Weights of a small mixture-of-experts language model, trained from scratch on English Wikipedia.
Size: 16 layers, width 512, vocabulary 8192, 211M parameters.
Training: a variant of Adam for the experts, 1427M tokens, 10888 steps.
Below are experts of layer 11 (counted from 0) of a mixture-of-experts language model. Rows are named router (the router's row for the expert), down (a neuron's output weights, with its number) and show model dimensions 320-383. Each number is 128 + 24 x the weight over its row's rms, rounded and kept within 0 to 255. Numbers have three digits each.
After each expert's rows: "comes before" lists some tokens at least twice as common just after its tokens as in all text. This comes from a sample of Wikipedia text that the model never trained on. Tokens count by the router's weight.

# expert 82
router:128122138109155165103128118136153109131092107143138154111163098113113126120166126147123121088140130177133134208107112108100122083094121103083134139135088134151102124084137159141139084105132125
down0:115091139122103152152180088119147143147124094114111110115106133103125131093142112105152124129124097171157132135150142143102127105204097157111149149105140122118138115104124143108133113146111148
down1:119067093091117170130097120098105135138093132127136098135110126159129156161106130137145155136131147153121114139118121106108100163112112155111155131161132083125117121144145131110095126155144167
down2:154128130110121133139127123125139119112116136100128128090149140108127123112106161115105118143140121105127125109142137175104133151127110099145170127136153131139081081137180128098138162169138138
down3:144113137115122141118089145152145163117149092155106160146149137162175075121132112112132135130115119131155128135159170129149136130097120152089150135163103131107096160127168097094126109170101108
down4:109125106123137154137112110119113139143114161174091104075144184172163066093153149187119128103153154103112089147112109163154135130095130100142111114108125151110095132168096112121119095100145125
down5:112167158115100113170078136091165146128105130136139124098105158116147123116159110139119097083152129098132096118172107121111130179129105144138109075123182134103148137105149114099151182154144158
down6:118095093096144136087145095142137100172179138151155122093147107156125087158121134148123171150127120136122128158154119113082138100143110134117098116120138103125079152137112139109188127120145119
down7:123161136095143099113194110107088111102135150132107116124170126117136124118121162089191140110139139094102156148157131098122155124140143103134133112148120105178101151148152134164146103159137140
down8:109133121101145120156123165145090109135127144122172075132101157122155165106126140137119124119136126127176156148148147119139133124107125142135134132113114127101136108104137111136125080119128121
down9:151128129065121121130159119156167120125127148128139157070162120114121136125159120130173108110132141145146124148131127135135124093121170139167163150122126111135162097145112091125128181153165119
down10:111089106159105101152137177149131128138126131157150093116145120154111099142107154098146133156136134189133171117145157119132166092144117140098147088174121128159152078159135134161138115107161125
down11:108133139092100126112106123139134113105176103169144160127157140155146135097147128136070126114159122129131119144094143144144124124118110124115087104098132128166146121132142078078160117132086124
down12:135118157107184135101117109107148092137093178151097145101154158157149155142131126166136125143114142068128074136161131181168099088137128101106138129110106111156134178123112139104151150139133160
down13:115125139136143169130106112134153113126096091108120131105098123109144133131150125121135145181131108157154176086115141077089158117124129170112127108123136099120082158151146148112176149133139152
down14:097139113130120115153093112126095109197117115096166095130139143112126164139134105156108120146083161156168193114129147157103137128100121129068153116124142104138123107113155115085123097134137104
comes before: ",", " |", " (", "'", "on", "t"

# expert 30
router:115115136131108121109123149121118076132112169089123096121156133126158144154157135131140132156098161115114157129150135123129172145112140094132082130145153153106143140132137151172165145161104145
down0:106127132169098133156098130133075092101139133133093150085088136116130141130175150127106116105163128110138150137130168101143117112143118123151131158131177160110135134168122130140174104138093155
down1:122124110090136155132125097123132187143137095145125118085066152128115141090148155136091095151110158187101125129140142102146099156113074128121132131098159135112112133127133143136140138087146119
down2:130124130172109197148138126114134128145095127129081146116148137131091091112152102162129148113127100162118125130161134104110116140124172137147119149173133149144131132135123153185151127119153095
down3:081149118093152102170179143102139138144107114123112121135132104084145139111137084146118151144131139075187127121160155119148120117201149137136133087155083110141133128126115105147116136123121136
down4:088082128098184156151124161171128123091143091138109160120097093175102113143117111123142170101133123128141108089136128130096109122132142111104129160123108148124129124075146145108101165164126082
down5:120115112151084156127099143095121154125138145094123118148124122180054105115101122159145116121103106148124145108089147144136163124159103148125146122152106129125109107140095128141138099124110096
down6:158188155115113139135118124083137101134098116131146118115170094106130136105140105111154163098094168149108140145105118120176147118106104145112145101113125142142073134110152120159134104096111128
down7:117152060115108145102159156134135080101130134165138088124130159123119106140123111154115130096147152155117110128162136112127107131128075144143137186129109123127134116143113153137099106094160130
down8:136115127107095125116111123114122158081117116126143118075107110144129110119131118130172122154108072130111077121100116132148155114105122105109081110111136144148116084131104120100137138163145134
down9:143125125123111150126130090121107141114120149119176145117132148130125105170089172103119145103157118140159111159139162164101138146122104090144115115141170145117126146158135116129116160134139137
down10:078141081160137137106089140112119116099081143152109174125134105129118088142122092146155142109123122107149099120115153131132101162126160119162125122155162126119115121101114141178164118120086142
down11:120153101135094144121095133144138145123139134139132174130108115105072105175131123105133125101154106171126138124156120119147176114105130076131120105089171124153102091177107121123139117125104156
down12:143131117152172152168140146135133162136156159172140153112144116088182108117124131144155152136135107143133144155119098093135119119135168148105150160157124166110142152123130145118120108120134107
down13:073130103132079133107139139134168084125172145138111196141114136110075094131116139120084152133131133129097155159118122123126136086102137104147126106135138123156127141179144138165146158144087146
down14:125126119102087139134130112116110150152126128155174162096106134153132154115128096144150130126103093137115110121111090098110101149155112175142116160092109129126140101158142115124099145126144170
comes before: " to", " the", " that", " was", " is", " in"

# expert 0
router:132124167150130098102112053150156114115081108092106149115113113114114124104121148100147113115122146149082145107111111098179122129177112130128106101126155156116117110112153104112082127099144126
down0:111118099142062113116130102123160145134115106138096112138145164115097109123181132172116094145141085122155090136110148095145118159131093103099112162125101164123144119099158132124145107120121141
down1:134119115139169124135161119137155126101137119126133101111174142103148107139097146125105170105097076215102120105123144112130062111167103137122170143125093155118140150086120089115112091115101133
down2:122154132132133158103130126214140077178145157178126093083151138176102129136135133083109127089128159151158139135102165107118159116118124108087126159111135166145106101115126123122064129138152102
down3:137119152133116103152121128150154127104077119150092114112149105119116102141132100129123136133080152156119108147127170157138091148108131136125118086157175084136143166160135120139092104108168117
down4:124121177082167105148120130154122120150123139128094136154130121102149121172150148094133140113152116094147118115129106111161115128144133128145118134129179158123126136133152143097054114123161116
down5:120142146168151126146114138159090112153093150136111147134140126073103118134142136095146090144157121137151125132116101114092144147169153120115105083142169099142120101142115130168110140178089124
down6:142111142114114111129116132157149121078088151125105115121140122076130091178135082137117162107091140128112120180101097160125125097107152152163116124116171102130157169146147131122075108143174162
down7:119132165192099073148184143133170141142101113109129161086130161072146147115169123113142166121159143130145089115169097143171120093138119129129123126079115113126120146127094111127134165143169117
down8:123107142128106132113093156135096135169148093102122116157140088121093118112160101129194062119070147124141126136135111137119130174102129144132116105147137137168121142154125132150131109095139113
down9:125147121135079135073098183135158124081100140123139154170136166105167149101128147124093148102143127151160166165135073152112120123170150141113123118077151116128126131134130112139125179157146094
down10:135101106184148093109129089074113107123079149119145099143102139100137155131092179136139150171134134131130172101137127128154117144109111116127103109134122134117141139129134107152141120131117114
down11:125108146180141119130084140112107103146108100111154157173087112111135106113107159136115104152196130145171138143087133127161169123135093122138151138171102124136146198091147121131102126166124135
down12:099174132106147146122140119132121120155159152117121153100130118104175119123147156166141127136101122115097165076128090118135143115115153109089123102155140118128147116119135147149127114180138140
down13:127133114132150150121055106163091090104158066108111128157145115171098149095101167150109159105106100118105161123150171122096122158117119080135126132128130121138121073115150072159118138146100107
down14:113103159132109106152160143129150173158109129087110127142112150110149136112145142106113105130149123090101124101123073140151107164135100135128149120108154121131179117129135143116138090142126145
comes before: "\n", "\n\n", "=", " Votes", "  ", "°"

# expert 65
router:089126126172122096128098128098130164155081126110122133130104182118122128155098124114133134169134132189121177130168122105102120122146127127173098155103116180126170166121113144170144161114145114
down0:100091136172132101106184161126125120129141119145123132112148119119141117155078116114130125131098121127093116127102150097147157113101128133151131147118176126093152123129140136147099135108107106
down1:120090119122090116127100118078128163136070131169102169122140148133157146116123142142139138163126112157086142157107161112140139154119141182154120188134132158130124141115083131128123120146135116
down2:149107136089120159133178127099113127123120145106133131108169083159062114100114113085138112112152158094105086119157127147130199122132168144144104096105134112161144104125162115143094134095115093
down3:156135131159148103135173132119130142099174112131087127156158126135135154130122104129107113149153125141084093121098107112094087103099159144132125177113135141126132163108134151162121103135131140
down4:129148148132133131076141121108105135132171111167078128120122095116127134117142152125121117167146091098168091141150090145116070158149110226111134099088099120151163146096120132141159162148104172
down5:112115135159128082149111147137100078119118128129115094129136173121146132112131111167105141119131146114158161080140130114148161140133157137120142129133100110085115169131146108131110111122153139
down6:110117141142137110151205119152131118148106136150125140122147133121150140141130152140144119096141135155114138117133138100110193099143148120153112153127113164136086129160134170038108111134105139
down7:096118169159147158100112101123135150114139102139124112139118140126130144149124128109098144118103126145125142167156155096079205119118135146119107151125137182100126131126128125114149113102074137
down8:097097110121129098120151101143132101101136108119127125100143103146123089143135123145136170100165121142165110092076158124108163110140172145106102166129159096112171114110166107129124118121109134
down9:149155164130119140153160121147126137111126130139111138092128149084119114119134118120110133132121104137166148179121157158115110118145157126134134129176111108131073115130124155126143141117119104
down10:108131121123139130110085127145117115153096119147118118118143138144129109129121159103112123138161107167082121147132159173132123116122115132118134141109097170134180093151143120092103100148124163
down11:135131108085143131169107154102132131062162167118110134114087119115196125121113133142087135123123131109134125147108125128157160105165133171088124130145140143146139144118109133134076128158095165
down12:116123085110136134131093124136125170087149123150145127102083127111095138111128106101144092131106132115175088092124074167127135116116129094145131122142116164135146122135111121119158106121103070
down13:117102109129141123128102148113109142187112121092137178125117160120148134118132102153127179180146096151142144106105117134159175133104149153140151163176134127109138162144126090118109150141136100
down14:151139188137139130163125069112113183082161140119142135136112131131160137105132118134118135112119158096137129091147120115126093168127083081146116154149136155170123124110105124209141114142152148
comes before: " by", " to", " in", "|", " as", " from"

# expert 31
router:103124157139130119151133126109100090125123129118110180132127130153101124138150136174129134135101179129128148131147132115152144133115117154160130081154141114129127138055122146105116103098144109
down0:139156137139133119152104062135116118120140155159132093156131136121141123132140117098129135154096129162090105134139125124109116135130132094125103143153130087156055160082127080156109118133139116
down1:116164101102175199102163117110149093096130156110133085137156124097122086118135192067106094090106161137111108176109128090164129090110146133152120091134138146136094159109137125150125063105142119
down2:161103136167134123120119126131113160108116123118137195126132107123123115107120108105105136143165145137142093146127109109151143163140120140146107108113124132136124121145170126115127147155117138
down3:125122078117126123204156159165103119110168109135137105147102148066144088171148111146111137122136108135123115151113165128143161158128094142116142126171122078154119122110124151127138161119112102
down4:096170102111098172104138113100136165115126106118154106095155098094116116125143150150146118125118075111158116149114139125118113126084090184085154147120113141123133157125154071151139152139127111
down5:041071096138078123170127100122121142121078095104127095159117129160130131160130128080169145096137111142102117140167141110148153096120131138148134139084097147128154101093151127120158141131117169
down6:084107121120151099130096130113125145102114116054106140124152126138150152138141143129120116144112098139115128083083129126131107199137092129103127118103100146125157124080118120106110141128153131
down7:093136131122146091131092187122153088071143123136105102102145123072132122108159112137116090143093114119119165138106138144132147094176153170136116122140126123108157163085114108141140142108133122
down8:134130108144094165101136110119122135126156119131125133165149150113113128131090099132092072145149108162125151095155127157096066097144152113109115147123125159145080114136144066157080155101133101
down9:129079096128111143161096156126087099170126153139122147160129138152131151123125058099105165176105117135114130098129134131151134141144119073122086096144147118135108148147182170066140153137144135
down10:108067107162116094141111082118119166144136139113127109134127154130154151165143149130142089118106133168110123084133170163186125151139120127100156111128116131132145145161145153098142179156109165
down11:138116110154086129062172098122141115179126120115114102146136150141111176086161170143119127112111149094168096112123145145112115080124123134170136102124125136149188094153180158100094134147121156
down12:114107105145154131147106134156101196145174117155133121153154156134136130123134137108159117173116089139143121143171132140156147133151132158143140118135128140143124151172075134122108103120098111
down13:097171110141151126108114131157150121135151105130123143119126145112084125134109144108099136131148114134100108159192155153161110102153158140106158175164158104112134167120144111169111103100136144
down14:113135160142125097127121147102125091118122155094132127158083082138114136123107152103083159114121104105142128138116081124161102136141121101094148134140119160126148117162101132115126096143165122
comes before: " to", " in", ".", "ly", " as", " with"

# expert 71
router:104103126164115160113090098131108099150131148091128096133089165120197121144092120143159137117142150102124164097142108123137127133111125130126166171136119122132116102131111122123152155136131114
down0:154123140139158123148111143136086144125107139144117122105151100087134128148128105118138127144128156126171139168081132096126124142113103137148120095143128116157110105117109092125104120108116108
down1:148105134148190074111145112128129145103152158092111143136114145136138140103124109149132148107111133131135179137082101142122168097127129093145100110135136130121113137133132114160179125165113085
down2:115134132147131134100088145181129176149137105111124155102117140172117113125097119132088101176094172158147120151094144130145114106118131132106112114145104111127157149154125130105137104131106106
down3:100110136103083112144137123153128124103120121107156100128119135120113147111125121137118087171150150078129127157085087153139137142174087181134122137127079125162097167128179143085097104120100140
down4:130096114140117132122120153124127098158126083117157115140146133116094110099121130113128100126168128174143128090174092096158152129135164128150156103125136141112156129115114123093115149158164147
down5:135145146132143120170133147162118140080122123122132124111160080125156136148128158114110121099109118144171094094127137152074132098090141172120182103135099128157097122143154146127124149137198122
down6:138118121144126144121148118101158185139136170103090122136152126120122149173103113151136103105103148153111140087087159127136110118132137125135097128113124166110180124141140106102092087130203110
down7:133171135110123137093122127149143112133156138116133141157159106131136084108116147103130080113178177109147164148161117128095139150119099088120131128105114107149151077147113164119139108142123133
down8:102144132133117162127121169136168106111151141146155088106125138108087140151114126140147106140142117135142113107154149130139161109138118129121079157109124133134100128127159113120150152132100112
down9:164100134151171093188112152133118108116099118137144086101148088133120138137136137112129154127164148113158188152134108118141090151104104093087127129160124148116100101102130130107116135100115128
down10:132100137153144095129092153121106140138104141119137131128156128088135108139119123145136139157123122145116129061146150122110125127124144100133135101119137175144108145088112165139110171146136112
down11:087163090131120131131157130126132148150138133134130132155142151144149184136139142128147140103139101099127090114183099106091139082174079154145152138110117086112140167175166116158121144153143104
down12:117113122158103136108125097112129089133103117153133085171119140105124122148147106132154096152146140118134169159162118109119069118126149154174127099150133163173160100135111108132149125130127114
down13:137141130155126128140081153099132141099160157105116156107153124137147126153092119136146101107143122078112078112153123166134145105092123155128167122173176136169104133121138138147124100134135135
down14:155081133167064136120107094122103167098132151138147126155128113126135153123145125121145124117196144128096115142148161146163170138112143169138143134116093144135138131132108141110112149141089157
comes before: "\n\n", " The", "=", " In", "The", " It"

# expert 48
router:086136070113109155148109184157132105108137168126100144169130127097161144149165132131133137132109170149097138063103169144080132162111161147138098105115143114116145148133126121110115163102180159
down0:126172111113141147133156139141139146122133138092146106122160127121125131092107111145111124143128129137096135110146166140146130124115152098148146140118140131151122169141128109158102096125131141
down1:098072141104126083155163157132133102123135073147095126150149157116140141104159128143102127106128103125114121152123152136115095120103175132103119129149153135131139120130139118147085126134132120
down2:102102114144075137074113104150099121141138182093128123106094141122165104120132116125145155115148109112139146085139160143145105072131105077126124128109115136092151149107168117106135146129126102
down3:136108110148137116128158100130119122101110146098130118122136095129162168120114170127172145134122120099088082093087101121139111167081140072133180076124102156113108119147135098114100126170152135
down4:131080106138114141116126098111156143131098154126127148151140128135165123136131159130081119145128125104125094124091112117157135132116190076143092102153146117100128155142128174120131167090106114
down5:128132107124140072100088095128111089118135125105133117147104105112107143111145114178140151151143146151147126138100185137153104121120127157122179178080140082145126110151098112126103135158174148
down6:134119130128149139095158124126137139128134112127153086124158168139138061149109149141108098147093123097114153136109111154153108107105119105150143096081128112160165118136100129173141134126139170
down7:115121109110151151168101151123143153100130149178104111106186112103101135105057129161121137144145148137113152136120160131130110133136099095144137115123148131179141156114134137162170134118116129
down8:151118144155125143170159126174129147124112208120098104144138103150135116119153161155130137136132112116139147122120171093067116119166129138122122146116102136130154125142129123135150173110071139
down9:095188064131166115109090144131164131150109144131140115101123154169124159170097110110156111150158138105135158160135141122122098117105109150151140143138124099121135131115117131135144156113162119
down10:108132135160151133107096129135111136135134091128161162099163112138134146147093127116112120150132097114157137151151000116148142099133120126134166132118128128120157104109131142124124138131124105
down11:128181093119156159127098164130137152166104113124160165092119122118091140146057122176127128127135119129112144186131087144149163104149104123131133120133125139163126104135125147168134128139137156
down12:139097154137121161130101126141108176101098130150084112145139159136133106088135145113146114196103125097124123102071111159153133162147164106117102133139138118145104094119131094112112134150168158
down13:141108100110063166117148121147137097158090130111143123112104166087118154113135120141127083119161088125133127118160132145160143097105134134139128075136099125118137103103135126104136107132136119
down14:090132162187124169106101106134146144142147116149120110124130104163165116107093096090149100128126160121145108160163112135124114127114103110191139150160090134159137151059077144115137143121087161
comes before: "=", "|", "See", " was", "History", " had"

# expert 11
router:142149129125094183083121129137116140150123147141113093157099128129113167113084118139137107159147115120101147143150089135160146135139140126089124117112103114136147075175131036118145147135160136
down0:095115133098138110137161097121139124083133131124066132080160170117156101138129150126126111101086164102090091152148123168146115167146142098097116136166161135163106118107111147117129143181139109
down1:090101122187140152122152167120116131097156113154148140124152125096108134162108148112130116133135165174174099127098136144112080140130137135053117134122097154167128168122118129113136098168142145
down2:114131156131146137159129128129136108135126123080171110111110112108131128107126132159146141096161066181157123168143109137120113120123143129122163179145135127107126146122128128129132109101133127
down3:137140146162137139126114121118156189130111103106137111116088100136128088149123134153142122128161136121164181111130108118145102160114124161149107104153107160138065121190133121107150102131086125
down4:114128144123080124134104128111152143147163132115095144101166101131113107149102150138147131167105173159150135132158122100149083138146141124129147112129153124106134129130139128101163126158131103
down5:181104099104085132137124169138110167153130132154156151113123144166125168109080119144154104111122168130107147135107080178186147134159145087139123127108152180153141165134116120146100178131147130
down6:114133135134121099160149148082127150123114080126121147153073125125148166121198155159115129084119156134129103136090110135079077146117094134132115138091156119141107111087118140112160159104118106
down7:166102124125111154078079147156136139100102166089125109116128093191176132136085125120120099114100127170104139134191174121083139139114121129173146125130121118145155111120107128114143092089115128
down8:142150095081112159145144096124094125150119092115104113153120157143114097116136144084126123106124127159123118155159142099131170118147139122151179123124080145134121140132127135112128089117150101
down9:091136116121130159141120115063137122129152148099125143105109177106149142143199135137122160138123149167122138105135118139108103131125152114144196117153124108127163126119150138140100130100114118
down10:161116130128111093128139130120096152074093114124129108126108076120130152125117163116150079142096118063107140122112095103155112136140151106157137172128129122114124132144119127175108144132142081
down11:166108126141100148151114145104154154162125159098120103128096162122161156084085124139165121200114139142162127103106111128127133160130137088123134073122155203146103095138154132106130156164098110
down12:127085094156159157097147140173125112117146166107137148126132176138163089160121147155098110193133132074154112126143152145149134143124111141112091131135160127108100143124097100134122145176103109
down13:128122108135110125144131100066146134120150142108116101113106158136155104140093131138087128105108141149138142111148111141112095139153151142144112127141121126095062108117121128110134128136111141
down14:145145094108138166157124130097089152097141118123102142148079089107167128130126173148121085100127147157074099095162138159114154132088175132122139102173133107105102169132147147132121143087146158
comes before: "%", ".", "}", "″", "/", " mi"

# expert 63
router:157134142126081078135120122136107161100121129174117134145076120121121146103133118104173133115128092114081143129175136157143154134118151110109146121128129124120122121148132117129085135099151130
down0:098107125156128124110131160126125085113156123102097066168152150143142091117163095128127143125149145146138108097160142114144100148159142094093122155119104096114126117096133116141104114132124106
down1:130114146141126109098098143122098139123120156149114124085140125111116168078160126107137136190148166168134137167118139123131153135140121106188145110147158116111168144134124121172118163116114089
down2:119106124146126144147105132136127145130116124159154103144116117137126149141116136155136116115125084133142120097122113096156123152098070131132150135184147134115128121113161113112141086065122154
down3:135111152141124060133138105097090115140139145115103160100157094093097115101163126129115096105145111136136111108182129161110078143124144153155095086121124123161122089115117182119128171139142088
down4:084156109116145129164128120121130101151103132145157154189067127143147123074192103140145117129122137132099131148131133104129104141123122134104109133171104087146163146098152135136096134146131079
down5:175110116142110107114120178118098149174148162100092142118128121091146122136156157115132111134166088113159119155121098152133096152132142116133139124125163127097111116106123114098104137129112124
down6:130120134147127126148161130136097138109176138162084127136098100144183182125148116128125111096100109131124143162119158060134140120113176153108111142120146164118128126155112136112101145096125136
down7:176068112125106133130100118113168140124089117172121132100080130083125087149119125141146125165139124162163165148158094105123105134133138142153148165126122133137112132185162108145123144124133138
down8:109081169104151150157099157118124151137149083161107130120162128116202102122128118172135091122134093158092113141116118136165083158110098133114125152130126140105109169115150126095136119111138123
down9:172133113151145141159149129143153108170196134092098142132113127126119146166157148152191116131141129158160140164130109095112154155103129128131112116138130151117118089111140131129106128111138107
down10:105123103131148172091115058154126123091102106137148154126131116120102136115153098114103147111098122157119108091135107131145148140111145125114123110160119124126135142107160106137110147116107156
down11:146128161119155115138170130132158132136181146157146149110103159093119122078140141139109127084153126085159147102106133107154128151136148103109101096158139139155123144093119147144152151120102121
down12:100144130120147143096143148111091122096153138143119110136087146141107095115111116127139146067119116158131104153158129126122116141127081090095106133130153187163078110151102127155105115146118155
down13:138147107099072155142103142123131130114159132127146101175096131173116134117167127132164118126150142097153114148188163117112142119136120132112133132110111144148176155125093111140134136125127156
down14:124168137135146186113125113095107094137121105152137061118156135160143084120163154140135144128137108117101115096144131121072106148116180134154125110115171131119114138121150124121104153116145123
comes before: " |", "\n", "|", " was", "\n\n", "%"

# expert 102
router:109087171069126123149109131097170146183132105110107132115156122155155123123111163175148133115122139090128148155126130100112168164112131130144138118135144118145136147114121139144117110110098105
down0:124146135150102128100134157127082160124106100153150085121113164126112105144138115102115081113127094134158109138075098111138116160098093152138115144112155159119128101172125107151144123115143152
down1:121144123143126133133131094131108142139138142099103160145152164101157133092132126181104115147120145140136120107104117178130132157114111126105135086139155139150126095174110125120147103138161145
down2:052160112128112157116134117165113175121140124165138132118077135121120127113148142093148121123131121136148137161183160138178112131107084125122161116150165156124094171144134110117123130077108116
down3:125116122161137120101108088112131119124152159088164102113116143162106119141113108109154173128103161169136138122139103136101141154106078106154121145143114100094091140144151139111103122136101141
down4:138120125155158109103119139145113148102107181159115145106093095135121100094134113124168132105168122114134151112147154172103141141084145136140126154139121133129136135137149135106147143093121121
down5:154072150130129097106141115140133127160135114167098146131148195080134130157155101135126158113163131164113129151127109125143139131138119127099103170099151129143135136131138124127132133173144132
down6:149126112123132115106111130124133126127116145112112162105135085135160116187124078084137124119113160128129138103113177126148124089107152165131107090113093145147122150100131149139086125152148119
down7:161116158152162111147125181119126124141096125139157149171141147144136094143122110123158118111106157146131143122153178130174174110053132120116097111154098093091150175156123156119167124155139124
down8:122182128099160106133157110090113134161108128128166123090105141119125186099142120124143119168179105096129110119114116173119131155122119118128168113120076140142139114113127143163118117135120121
down9:163147133089121110115146071113128114132118109142124132110121132133129084153100150147093157113104127145139145167140114102156164100156140103116150167096177093083144100140112118173091143144130141
down10:168145138168126137138160148132081151128109103131153125138109134147122121136127087089149128090115126157117143130178167096137108138112088114193135086138142129118126103116068174080115153133141113
down11:148126122123070106135109150104144111158133106130086121136140184161139120121109162171156093106153183121142183135134114116124190185126160097164126149121151165134095124153132093112146121085138121
down12:108101146117104104143126153138132139122171099117078139136171115155113132167134127160170105121139146099143118138104085135104162140101157148136132101124155137148135159145132100174133128132079156
down13:192085166110173119148119150127116117144170111128081132156148152116107135081112158155149080146124095107124126114068113141077121165121118084079155137151123156124171141116089118161174144130172159
down14:117129108151126112147159111146101094122145105125127117111128115151137134120100129154155103141115143153095121125147121096150118124140161112127138140161144117125119156133111099111134132116142111
comes before: " the", " a", " to", " his", " him", " her"

# expert 55
router:144089144156105108110101109128137116170129127133106149098149131141186106113133126118142118145114115144110129103143130133117158128121070129144083114157159108109117101132134172142137133112147128
down0:113122148111144128108126157114121153164152135171127127138094136132157098138107110152154103133111098120138115169096146162104111143103099099107095114070101099158126139158165095143131084107187135
down1:123088151119119146115143124128145108125155174093097126099112135148160135159135070091171150148125117140140141167113093103135179148127117134110110129150140179103148155126106119133158146111148169
down2:118181102124132110135130129141127115145170112113125121173138130151127145177147146136098151139123099129090139146152129117138127135091106126139123130073155067124114186137085069114078121157109138
down3:125124112174108113111137112149158124135183119106118129144136129144166140155154082100113130145121133125136103101125125161119131140100118170107128184146119104086143100112145131143111138107134137
down4:163083120119103112101134141148133121145123172120144126115110126095121112136179086107112113122166170149125126103107129133162123137160178138113074125116146129108097106112110131081075164129098098
down5:092100150109134126166144156097115109143144150157093095104123129134139124134155128089106132117092109138131146139103143093107136121113123139142144133101136136130123157127130126119109111131150142
down6:136129109128103145088099129129114133088144162126121150134123110156088137151120119127096150158116121117120111144143091095141089152084086112120147081136145097156119142131137124132111114141164126
down7:142104111166140129145097096130108113157140167147145112135114118151126114124102099143129125167128109171130139143137142114106092100130127145120137113116139148140116104131109141152169108116155099
down8:130129114135097055167156134174154101107171140132113146167138126103101122144110132131140095154132104172100138103148147146176130115106137086159124112140102091133116086189121131135149070157126147
down9:133146157109125111124150135108157107068134163137119119121166098167142116148123145126131133114110169093133122170087108099091151105137125143177100091133125163120121150134117139143113116137104122
down10:160102139130108079111129153117128134091082145099108085094127127101065142120088139193126193091113184113152094117098118108109108134145161095187142103125095142126139119114132160139121129178127130
down11:159118118124147090140185133150178101152138077108112111146160145134118100107105128119135090110121129126127165142143159083118104109148114128155116143136076124099107139139121165101162085087125076
down12:124145134150078128126116119126124155102110139136108151152140131150155133111117123117136115106155149116083111133143135145108159110144145152148197098123144173123125148110112146116125116152113116
down13:169152114094103122139158139139106163105125133131096141152091123123117107108098116110165091136159109113132146101174110122143129143105105152120122146121115127129152140101098139132157148133120109
down14:097098154147128114099161109107123168103121103118121115102106154101111111178089160142143143097129163161113122141143116130101119142091160111126157163089108127124128128120151125109130114118145172
comes before: " of", "|", " to", " in", "\"", " on"

# expert 83
router:117126141108140130144146072168151084098109125138136102140108111156121123131111165188134152110162136163149059116112077129124098118113107164143106146152089169134133148113137125108077107116105151
down0:191127134139121130154129147130141145161137162132207182159139135142091134128169127127119115117091171138083138152119142130136146116145123113147115121183122086133104143133114144111104139110138103
down1:139166111098143144129151098165125154127141147147112134091114124142136108134121106149093137099137107083136106196087144136120160124150066130152072076125061125143121126115148122164140099133118154
down2:135189154108123147099121143148098122135144149175150124111090109128173082126137115118100139121101103113112075124124112141136110152077107063143112133124152108118164073115124134146133129152137125
down3:134169124118115095109059120134151129086151136113144095115122106099129178116129114129139138124117141145139084116138148151124107127082132131148133111144175096122150090124136120150130130093115132
down4:112098139126094114092131128137141154089127123167111166102144130075122120138121092083121104155114106125124124101109105161183103123094103120139132120148148167167097149152139115142147134150106139
down5:172157143122126068127137167086126154118100117103105135130114157154147109160161148168147085132136150126129122094103143137114152165129140126178153093129139140113133124146154130120156116122152184
down6:087103156134124105131139156149155132152135126140137162112117135127151128098157138110076116147068133113168162121141087157112100144126077111142084128117086145138153123119121104120145122144142121
down7:167134087150134125176167129119124098127122108109157108132132117153147135114164137090154138114165145120127123105136133081112112151126136123121098133139141147115110098146111133142089132150132131
down8:153114122128115138075146144134123087125102115118141137102131115151142114135168149104106164134096129156129155153099106145119143129138165140138137114139131116128112171112107144111160175133162120
down9:115137108109101117108118137155138117101122129131117096133149092130147077124148148103091123149118160156162115143113139146153169147113085081121076125147169143113086114164121132160133160142109131
down10:092112086102127134121101116172136134105143103120169071102150176107132141122121092152096160159127129093171077090114134083155131147130126131138102158126177143137136191153136117097074145131153185
down11:136151178076144147147150128089125143083077144138175136173119115145158141142104099150111124155171101146108163108138132113140103174090080132080111130115115098168130124090116139135132088123135126
down12:118121068136089132144117098122105107125124151092077138130140119119118152119105159117114138156106124096112151105092144168106178186125125101132149160121144112099123153152114132098108151081108093
down13:095144133099118126077184121107100090089104093096135152126133130108108063136123151131138132089114120147168131084151133159149153134157131098166103107150094101135122128118126132163145196122125111
down14:094136131089142145139150170115147137098103137107157153133106151090104177141112104107116125126117144147096107076139124117112131127148148118139135167104065114124117106101139156164167131095100138
comes before: ",", " (", " and", "'", ")", "\""